Experts of a small language model: 31.6M parameters, a variant of Adam for the experts.
Below are experts of layer 5 (counted from 0) of a mixture-of-experts language model. Rows are named router (the router's row for the expert), gate (a neuron's input weights, with its number), up (a neuron's input weights, with its number), down (a neuron's output weights, with its number) and show model dimensions 0-127. Each number is 128 + 32 x the weight over its row's rms, rounded and kept within 0 to 255. Numbers have three digits each.
After each expert's rows: "mostly gets" lists some tokens that are sent to it at least half of the time. This comes from a sample of Wikipedia text that the model never trained on.

# expert 237
router:158136054109124101108126093177086074131125156059146172106156092084126125139141153167127187117093204162126109161148134144135080135115125123109166109177171103157171159133085068154126097168156184130173089129171053080146148141064104152156142142126181173191117141090135078113160105151096164128112127134139091160134099124085135154114120174105119120142171102119159158103138159108114086181095
gate0:033161175115150135130119126142159152166121131148193135115140136162085089159126096146166083118107168128159110179150112104131192096152157094146132130131188111077101119132124165167109102159185125151103165093125138148156137156132152156139190164137102182146129079106098132104110101097159137092079107103151141176135118072144024110107137064209120094144129148133105138161145156145106196117152
up0:171110107153123114109164095119111121087160127083076068111101138093139140095119164127126165120173057070163134088083138146126116132138042175065093115092127189160135138104115108079160130117065113127147084138138124135119118152143136066142131074154129070136179102160167111133169190118143070156158140155095128120126134165175176149121146150052073161147128086159145120127159084086122086115138
down0:099175074139080075099093095122122099084112141091155118130099187149168151119082114116086146213137114102189140104081146075091124100111107105067080071097091142139152164150082182077134107163093116130108080137114166101153167119095155179119094115112137117126124114160133055171157149112139149166110146159136112109137143118159123139155093129111149112162170085106076127122140205132193148126085
mostly gets: " due", " According", " according", " influ", "According", " was"

# expert 239
router:163107076179104124160125105186089119173134178082152187079147101063104097184084100183125112139114186118109136105126118166145146108166119111028093105151155143175144122165097097086083104195132100141127123139118104117132150146157163154131112087158209113136117188077113168137155118149087112095170118146161075148113094156097104163124136168123131151169149124130170112106151160158117112177135
gate0:084103123151141109123096145159128150101144189126132098127135119113080163126139086127136182196193144187134086135045171132106154112101155116142166086110069148112197154148106094156089058114147132078149149148129124134200141131114118120137115112110111142159114147138145116082115108152128102161104064088112121091087123060127196155127089168063104152093142104097178133146174142089184137159161
up0:100137153082107199149154087126088125113128152101145122104110142094124133121120107145078089157201102144116072095040129188134144076119168062214104057146072121131136144142103107118102097144140128118172149114068126161133020126160145134154114058099091139109120118126151109091125149138131135091119106142151185082124148103125191086114096168127145097091131104106167100125141134111138118140131
down0:162088165135145136128160127153119110165147166172092087129112106098171107133134132133064088102169114149122195147175083161155135137145178183100151194150130178136164109078157121145035175171137149141157162135180088091102096144133141138099117136090159142138144133120092175108139108135147140128168119051160118117121065101065108140123090130095144122126142132120147125080121226183151111180135
mostly gets: " was", " has", " being", " been", " is", " Preceded"

# expert 255
router:153070125156105115120138138115104082135167174181145169101080122065123116132189134078121136146133129055145132073121154126110128169107170130141049105133119126106133139062087082102112115152124112110092153073145147150146106097088122102147107119132193162136138093191149121140135060119180170177132134133089113079131168181093184113174161195138128130133095161138079097091138133106129128053136
gate0:108133129139168076068155136123095175131146099116117117195124229135140156083105111100094111112132114136204134153080149098082091092106106159106095152173190120114157133121123125171125091143124146110134112103175151099074113126108167144174144087108158092173153130152112176137112175147151129085099100133180148164071116084124106137118096158151109241133109135162134163174155105092162159132156
up0:052152165154160146149127087174167072099143107104139127194092115143130082105168118113165110074175109132145069147102124152132143115110130120174091137103127093149135063189075092159114113106144137046130199127115108033129097124101143149105103166142171125134173154173163087073099107086119125144086131057173123191095127149133145127145136092131176128141150129134137089127160138143153118142118
down0:180113128202098130101110175144112158150134140120095168151119176144128128137159188071073157168126144131193120189120150049086137169153088104088143159152113186098109137126136065157083101120110097131167114143142147161164163076113054105139116136110135082136118125134071058141142141109120105121144157119101149118120136098077117076111138190147097105096196109107137177089105155132170082115141
mostly gets: " without", " regarding", " provide", " causing", " providing", " allow"

# expert 153
router:128157146128145030074120096038104076107149132076107157157110090118068191142131153146100134131186075134173105149100138170127106081136130091168093053126150098149100122119149091105131119174126137187134160160100110132134147140120158105108165127116101138094125166105133104072131142079082179157146139179104145127189143076084116167129154186129147146103146141103151164185132159138142085122113
gate0:144190125094115186131129170132117125073086114102092129073112127124127106184172101121094130155088129153155119176114126153072115133159160091074126160146124128116108106131067114083157169130146114118141195092092166138170170179101108103119168094107081120166062106151088142109115150147102128147129103113100139094096057103092132091136136171170038077135106143077081128103072131137172187132115
up0:144110157142139117152076150172137202096077136118183111075131107213122089093142123081169137136116108148106096118098141065104079120134123106140099065114089120095133148164176123121110138142111168090111115149106056064085117137107124127109104150144192136084134149112102103126079099087191159054107104098126100130144118113137129183154129137127172125093133098174158153155103163059131128183079
down0:104101100133173166157065134139175119147123129169156126109082138115135146107068176147144144097090145097154049054091130076102111114103059181099132141167099145088109139148120151110113107120114180144126136096177114080051086098131116175161157117113134175180144067133136123089126118119126153156116176114124105132130198089121087116049137117113151138083145073180128129118184107094146153150126
mostly gets: " -;", "\":", " –;", "\";", " CHN", " |"

# expert 12
router:181147141067135088065120091134144141095092190065118138105128105079128120135103141177118171086156076149212138195117119101078176080122132170093156119110101084139123113127123110153125116123125093175087121149084119107060168170151127099151127096082113141154059079130106158111115147112158173108190116144086159149152118122094134121125118150151054157137120121112129177121125114114143097204168
gate0:122074171102135184130117106107135126091078103177152072108148166126147134146129134077170139161094108163055167108150176114144132120183111188111181106125142174130175139117064179169153170108159159148127106104141132159131091122119150134169143155133179116117180127046086226114136153128186145140097126170119086152140143135161100121105111066135131103136139131143152116168081081115083120135176
up0:084157065114103103142150178135080135162193112148114162128168168141131128125123095152119111102201175134153097134109106120154100195107103086144069122148165092115065127118203141076116145138150194088140156063159138160129195089131097104132069105114136106156073148143126098096101067154091116129162182070146175071106140138117131176149112151124137098129123115130107126146155139128158125130064
down0:167170135126132162119095148136110115133115133133113132106110180111075057139182070150160107161139159067156093110159103096105088134064135058105164038097132119186155172095131075123129175149152112130078154133072165144119133089176099173151080098156135125150112120141102146087085098095162157102130168142126091107105174144084133152137074151118141203159133196130151142148151121116123171116149
mostly gets: " Candidate", "Scientific", "|---|---|---|---", " ·", " Pld", " Nich"

# expert 94
router:122123127168161097123147076111136161122077145112150167160124132101070112116229100163103065127144134137156107124114147081117183099110161164145098141136165160166107105134140073156142129173102103181108118072087090128083107139084124145111152210177150048174120135125117073063106165171101152126125153167066140137130089084123108114081154092090132147095159134141109160145081117164151123126119
gate0:106108072098132145121132117111134132140176128088110169108101122145151147180113120192104190107110100112106133155153131109091149134099137128111121093142148135032090131144113143142137089150123201150143106064111106164093078141134120201122095100176149140148128184099144124148112113074180130121045059141043136097128157086167131165118175087088110171140131087094138199151112112121140105106098
up0:156124113099137087155132150075142111063076077133134102156156141146134094082060121124165096168145106161122151105068099154113079146157142121108132127104101156142154103102148133142086124125070119123195079175165156131197155097162123073119142162110099124152162116165096120099169121098102081100130173094184125119130111093133159105136047153103221080095087121142152124119163161087079149129158
down0:104099122134191131070070112123164061111139100158125115125135124141059140144051185078095143080170126121193111115080103132139177165151068091161119125163133161154150109076159153145160154153151086133084130090139127084104152144184145069166116137141154168121102099123133126156165135071082131156160072140136124056145154170157192102138105116094109135090094149130165116153164142123130106162147
mostly gets: " def", " der", " surv", " en", " eng", " En"

# expert 177
router:169153113124197056079120101134164130099144165058082140153091112107107112117141142148114126110092087164185085155138100099100174065149144106118156133151115072164160096122125103168104070109149111122096138160065059119076132143127087126094094087115109174166093096144104121090090165125154163167130148154100184133171097087149152168144150109176084163137139151126112134130135110089171144203145
gate0:139130104133097042096155160056160106166183149084145170190139154175164161131128119166104114147171138097136079147148164177094108136100088091149116123138147164111125070069133104169125127112100157142122168095137130156086114122153128145141081093171143189076202200190087122184075136113149116119134092113115127129103127130132151174151116140123184158177139107112121119176138131122104112115193
up0:116116160144143142104147152156079172087074142179106090103162116132098074098153123110129116113131154144149125120114116093189069157122189159103154112096092113186124145183126159101187167168134099144157097129110145106168124147118141057107161216125165065127071169118146173130223121103083163158102148165149120115169166134145101096132120139127107089114116169168104198172116157152131127129115
down0:064136166121111086150169095082127157119127137153147116131107108104169096138150081100208065147125151071082141133134142106130145121112132126080152089153161111106058168146141165114122149167183100099058208164106144110088144104132154109093127134116138098130147117123128115108141196145201144171168117138108164078181099126095109118190117200158095116167105132126155109109183068115131092104127
mostly gets: " Candidate", " ±%", "|---|---|---|---|---|---|", " %", " ·", " GF"

# expert 39
router:164084129132187090099120128163079078134119106156096187085147098129121163107050126172082085165146138163113151098125092182129162153116128130148151091150099101130157077119081106077168172151131168115113160152048111131121111139068122132135094154154174106110141101128154173102088129119062101133200133113121135147183135188123140093088100191157089125111112172070128138098107158116134155079126
gate0:125125150175152179135165114105123176112132142066119149092096153075067167143116080146137096155171150145137147167137120147100176129181097133165125143100115143110126146165137121102124124114129096107059132184099097154109186105142177084078088132109058123132172140076045162186107159127121107138135103122163154119123138120151121146081102123160088162158026145102164054131162131111084153141126
up0:158150147156144121150153126081106142142088112111143112063098084128091155156111068138100087150161113155128153196102148140094159118113085212149167128121156059147105105051115074122126178122128101131088166167145107181165142100107164107161122147115127120174125053142043116132116135127148092138134081150132115132180073116142193098100200146111152106120083162096133128097156145111087163127129
down0:098106122164115120130139103119148103147057167153139119152107148128080164168159195129201099096115136131151126126150113072169157157139146165121108062154152130137179157146105095107133165112131103175134112149105080086202124117106116119144112105161123178169133074108166172169096166140129056182104140163147155101089159111061154148089121129154150109083081096111125078105124136120096189045119
mostly gets: "\",", ",\"", "\"),", ",", "},", "),"

# expert 254
router:139092174127121129177087158154114032159109163162101145084138134136168089138166157120148167101087122120115160086143158113149104156165149107178121166140118093085144143094125058156132122182119162085127126179175164173138123145107127120154134101117172165153160090181092178189107117160182134188121164084152160091129083124142090135114112138186138123099069079149125149097063143070115119105138
gate0:133118109197143158128123121126111177129199134131183141117161124097129170098091131065123150135152140180129166099078142073124158095153200145114148169100152110159171141080146123138096082122137202096176151102185141062101181117087151126126097135167178146107172182063124157181119123081181151147142123134098106119084138079095156139126136125176103157185114121121108130140117120118174179148150
up0:121144125134092138116190089107142126130091115161124127158133135132124089102058097137106128145188136139140142134135168116144092175060119114107117135146110107114095060167109124121178151128169056127140106203114044161160113158121060150166145065166067080089137109151097153092154187175079115105122123106107086070163148147113098125121104127076207154130123148080126113136097150121122122155171
down0:075091134130157195161133127152140141139166199114086171120101115115129169117152163099192180093107126128186111159169127127105065148092110134080076067083150075145023161086144157141154124089106155163143125135125136120162144094156068141119120119106155167124149092196139115165101104169175125140162130084128154133152168136125135178146106176111133088128111124118112163116119177136146179071132
mostly gets: " moved", " returned", " died", " changed", " months", " continued"

# expert 59
router:152086104105161094071104075123112085102092100140092166119177113151102151109073105159110100129147084161137141101144124159106131177121098132081164071163128105141140129083070104074190196134130177106125164129114092113127131163089093100176087148119184118149138102138203141119155158145121101151162136144141105166144102165077155112105148217123111084071151139068129138119094170102146178108161
gate0:151093141154112163161086128115143140095099147132151115160136132101120131125093076130097161106098177124066136111168199183159146133136191161140174101134119142128139180131179080166173096130209137085113098113063084072203126151123107095096091176146144103105116133127113119213110073151140075124143099112086139119085116156124178132154163133123164078116070131127118080084103110152143116108154
up0:099105165128096168131051131134159124113108121152158109083102117201129115110116145192156114084125117149077103102133140121140073170140196110125152155150114095133095034099156105156145131098098102088157102149070089154104115191087140121102086218166132147146121143102072164096154124113178155112113168162216072131114090117112115129103122101118121107153139105148118139092189157142146099143146
down0:143084136125179095139106146128093107170230072103126134176086129113136104129158130122154101150148096129155127154087114138119129137077156129099173123103127126076111169184172133190152112190092166144084101128142092093133137138126105084162139095132164133091126119138138211037104123113099132147084064151123205079149081139096152143112135100137145175115141129159114111117173074135164126177093
mostly gets: " while", " although", " but", " While", "\",", " Although"

# expert 20
router:145124150104129071127125060070112096092124141069087148157166117106109152161120142126071138173104105143161180105109114105100153124146157181141127115141073133184144113138110087109169165190142150126123171144091121162078150146140073143154152106124129091153102170102181167154118189091120091117159107145143108181136129099084167092112119129077075172091088179125052156129062169166151129086132
gate0:100131132155096111101150175109180159057117082158092087148143135157099133123142100089164107154174140151123131085092125074153157177157101101130159055136101132136098124103072146099184090153129190080102164143110131144139096087092184141149182084150142117128105107105162144091152160126116120188112117113119186133088134078096121140119136174065169152168157124135077128140169203112096081139075
up0:098167139131105119128146187120162137100059111180108109072156110076064141161102113095193132147172168161140132124161134102164152091138114103147123057185103151163110105091112090088171096167109165056115168158124112194151077120105163149138151101148197120167109120091151105135125133141183089189141121125121190098081132119115140134156117174155136148174098108109095133131121141161101151112064
down0:114141117133154102122122167118130116151072127067142179149151121152155150164096133118149122115167092076126162140119101100164154153082167139197188162089155156165195155130167126126092099137094082112098086133128090146131064062131122085105132098146150128080113167072123117154128141147131168199147161124120135053102120106103182092152116149196143090125050148105127090160153167185110135173122
mostly gets: "See", "},", "\";", "died", " See", " Animalia"

# expert 138
router:149088137123107133159088153120137029157130167101163145062119131078091097168151152100109106093080123156090113114172130172133142124131118127109085142072150114138138152179153076152117107160106167065198125060151185097139104152146134164184114123141164109086109136149103165128085095096083076137120127094167172084116114145149104104160107172104136136118085182099087131041118095122115102131134
gate0:110228115131103157116111156114161112102110133074044138084158144133119120128135161084131103132129154135091119147091065144149073104187136093144135146141127163128131081154151129149131107091134110127109163139128085093143182076150105127075134105100120157096108149053118114109153154173112118167179091119157133143145061125153126166121108071121157185169110100141221080155151099097127123053107
up0:112207117157152130121073168185185107109080178125100100056144095077179109137173111100125125119083138144113131153145098118167124162133109140166131227089069145134157139166146133100143086113080132081097129139105100075151142149151068157092124141125124133061115118130119155127128111121106063108188085097125155107119129139162161103094101096144171156127085181168174140138166104130148100139079
down0:131116061169083090123132066132139106087100099064112095151180090111172139088155079132072142071124156132078152152191113160161145108171149139131127123117194157132213067120116104147081096152105127092169147151140139118142155145104177203119112159076131192123156093093197105087129130102143128131149149128114136152107086108142155117153107125128163117161073167127195128109110153135149143150146
mostly gets: " due", " returned", " According", " able", " referred", " according"